config.yaml
n_layer: 10
d_expert: 32
router_score: "softmax"
router_cosine_scale: 20.0
n_groups: 4
vocab_size: 4096
lr: 0.00127
beta1: 0.9
batch_tokens: 32768
dataset: "wikipedia_en"
Below are experts of layer 7 (counted from 0) of a mixture-of-experts language model. Rows are named router (the router's row for the expert), gate (a neuron's input weights, with its number), up (a neuron's input weights, with its number), down (a neuron's output weights, with its number) and show model dimensions 0-95. Each number is 50 + 10 x the weight over its row's rms, rounded and kept within 0 to 99.
Before each expert's rows: "comes after" lists some tokens at least twice as common just before its tokens as in all text; "comes before" lists some tokens at least twice as common just after its tokens as in all text. This comes from a sample of Wikipedia text that the model never trained on. Tokens count by the router's weight.

# expert 55
comes after: "| ", ".", "–", ":", "9", "5"
comes before: "| ", "|", "(", "York ", "/ ", "February "
router:62 46 41 58 60 46 63 62 49 59 47 42 30 48 49 40 42 59 48 42 46 46 52 51 62 50 65 49 40 69 59 48 44 53 42 28 51 57 50 63 61 48 53 63 51 41 38 30 65 35 52 65 53 45 47 33 48 53 44 56 25 60 53 48 52 44 37 65 46 41 58 55 41 40 58 56 30 51 42 50 38 63 51 53 44 63 76 70 44 53 36 44 63 52 40 45
gate7:42 54 60 62 53 55 54 60 37 62 60 59 57 55 46 53 42 56 57 49 42 37 73 55 43 57 42 59 43 59 36 55 45 60 56 47 36 39 55 50 32 45 53 32 58 62 53 39 35 52 36 46 31 75 56 56 59 53 50 58 52 56 34 50 37 52 60 63 39 59 62 67 42 61 45 42 49 49 54 42 58 65 58 60 44 45 52 53 48 44 41 19 27 53 46 51
up7:34 47 62 57 47 40 38 41 46 62 73 34 48 56 25 52 55 49 43 39 56 60 69 56 72 50 49 56 52 64 69 56 40 41 64 47 60 63 40 40 60 49 52 61 32 38 49 55 41 49 42 58 70 45 51 46 46 57 46 49 56 44 42 56 55 52 47 44 60 56 35 52 49 25 48 34 55 40 41 64 39 35 42 60 54 61 43 55 52 46 63 56 55 41 59 57
down7:45 50 41 61 57 42 41 60 48 44 54 51 59 49 52 37 46 38 50 55 65 53 49 55 48 39 35 43 66 49 40 54 48 44 63 55 68 60 47 47 46 48 45 61 62 65 48 38 51 64 46 58 64 51 47 62 57 31 54 29 35 27 33 46 63 35 48 64 50 60 53 50 44 58 49 48 66 53 20 53 72 40 46 40 62 62 41 42 53 53 60 37 53 36 49 61

# expert 17
comes after: "=", "\n\n", ")", ";", "|", "a"
comes before: "= ", "The ", "Personal ", "==", "===", "Popul"
router:54 45 69 60 48 54 42 39 38 42 51 38 39 53 47 49 46 78 48 46 51 57 46 60 49 49 50 48 54 51 34 52 25 67 47 39 58 35 33 45 59 44 48 62 72 75 53 45 53 45 64 47 53 57 48 43 51 64 53 59 52 52 50 51 49 48 63 32 39 53 47 18 55 66 48 70 62 51 46 56 40 52 47 50 41 41 37 49 53 56 53 36 63 55 50 55
gate3:61 88 54 41 41 58 51 57 44 58 47 52 60 50 37 42 51 55 63 61 57 37 41 53 48 62 61 48 60 69 21 37 46 53 49 49 58 43 40 48 41 45 46 62 56 50 66 57 51 51 48 46 56 51 58 46 56 59 47 58 43 41 39 43 46 56 29 47 49 61 55 42 53 73 52 39 57 60 51 64 56 61 54 35 44 49 57 19 40 48 52 48 40 48 52 48
up3:43 45 52 69 35 59 61 46 64 57 61 59 49 35 59 54 39 50 67 46 37 37 57 69 66 60 49 42 54 37 49 43 52 61 33 43 49 45 39 62 48 57 62 60 55 58 47 27 40 29 50 44 52 33 65 41 56 54 57 47 37 60 29 44 54 50 38 48 43 37 56 51 56 59 36 52 52 64 54 61 46 39 40 47 33 63 53 42 48 59 64 47 42 44 59 45
down3:70 57 59 48 45 44 57 54 31 62 65 62 31 38 63 44 47 53 41 37 55 51 42 46 49 48 49 54 49 62 60 50 61 58 41 40 47 64 66 50 69 43 37 53 48 46 41 50 63 38 52 35 42 52 49 42 54 56 44 36 71 51 31 55 41 41 47 61 45 41 45 53 72 46 59 36 61 54 54 57 36 48 45 50 53 47 48 49 52 58 33 65 58 43 21 63

# expert 49
comes after: " ", ": ", "- ", "O", "at ", "Year"
comes before: "s ", " ", "st", "Candidate ", "ri", "non"
router:55 53 61 43 56 41 50 82 29 59 67 44 50 42 50 40 51 47 39 63 48 46 37 49 61 47 65 51 62 61 57 43 62 53 51 43 43 80 61 44 71 56 47 54 44 59 64 46 52 38 51 39 59 32 43 52 38 33 39 37 45 52 48 49 55 42 58 66 41 62 53 59 55 48 41 43 40 59 58 33 56 62 38 37 59 59 50 50 50 46 53 41 46 42 57 41
gate7:45 50 45 63 41 29 41 41 45 34 67 77 52 55 45 45 61 47 52 57 43 51 44 42 41 58 46 37 38 72 57 58 51 45 60 46 38 50 45 52 45 40 48 42 31 48 50 52 45 33 40 33 50 28 61 44 45 45 50 58 37 62 41 51 46 46 46 41 50 54 63 67 63 61 34 60 58 46 63 40 38 51 53 49 66 39 57 52 38 47 51 77 62 52 53 46
up7:38 42 44 64 62 61 57 65 64 44 42 56 37 45 52 60 51 56 39 37 51 52 51 38 55 57 52 37 40 37 37 47 53 53 51 53 62 49 61 40 33 54 40 51 62 33 43 43 47 55 55 29 32 47 64 48 56 25 48 67 34 66 42 51 50 66 43 57 54 49 47 42 47 57 67 43 51 39 44 54 41 40 56 52 48 55 61 49 60 68 31 55 46 42 75 45
down7:43 55 48 53 43 49 37 53 48 54 37 32 48 59 55 51 50 46 50 52 46 50 57 50 48 62 63 50 46 53 39 22 51 64 51 55 54 52 33 48 74 52 68 49 35 51 56 47 46 51 51 35 45 54 59 32 38 56 51 39 51 46 66 58 73 41 63 39 39 20 44 58 57 50 47 52 60 63 58 46 56 56 38 46 65 68 53 79 46 46 47 53 38 50 47 47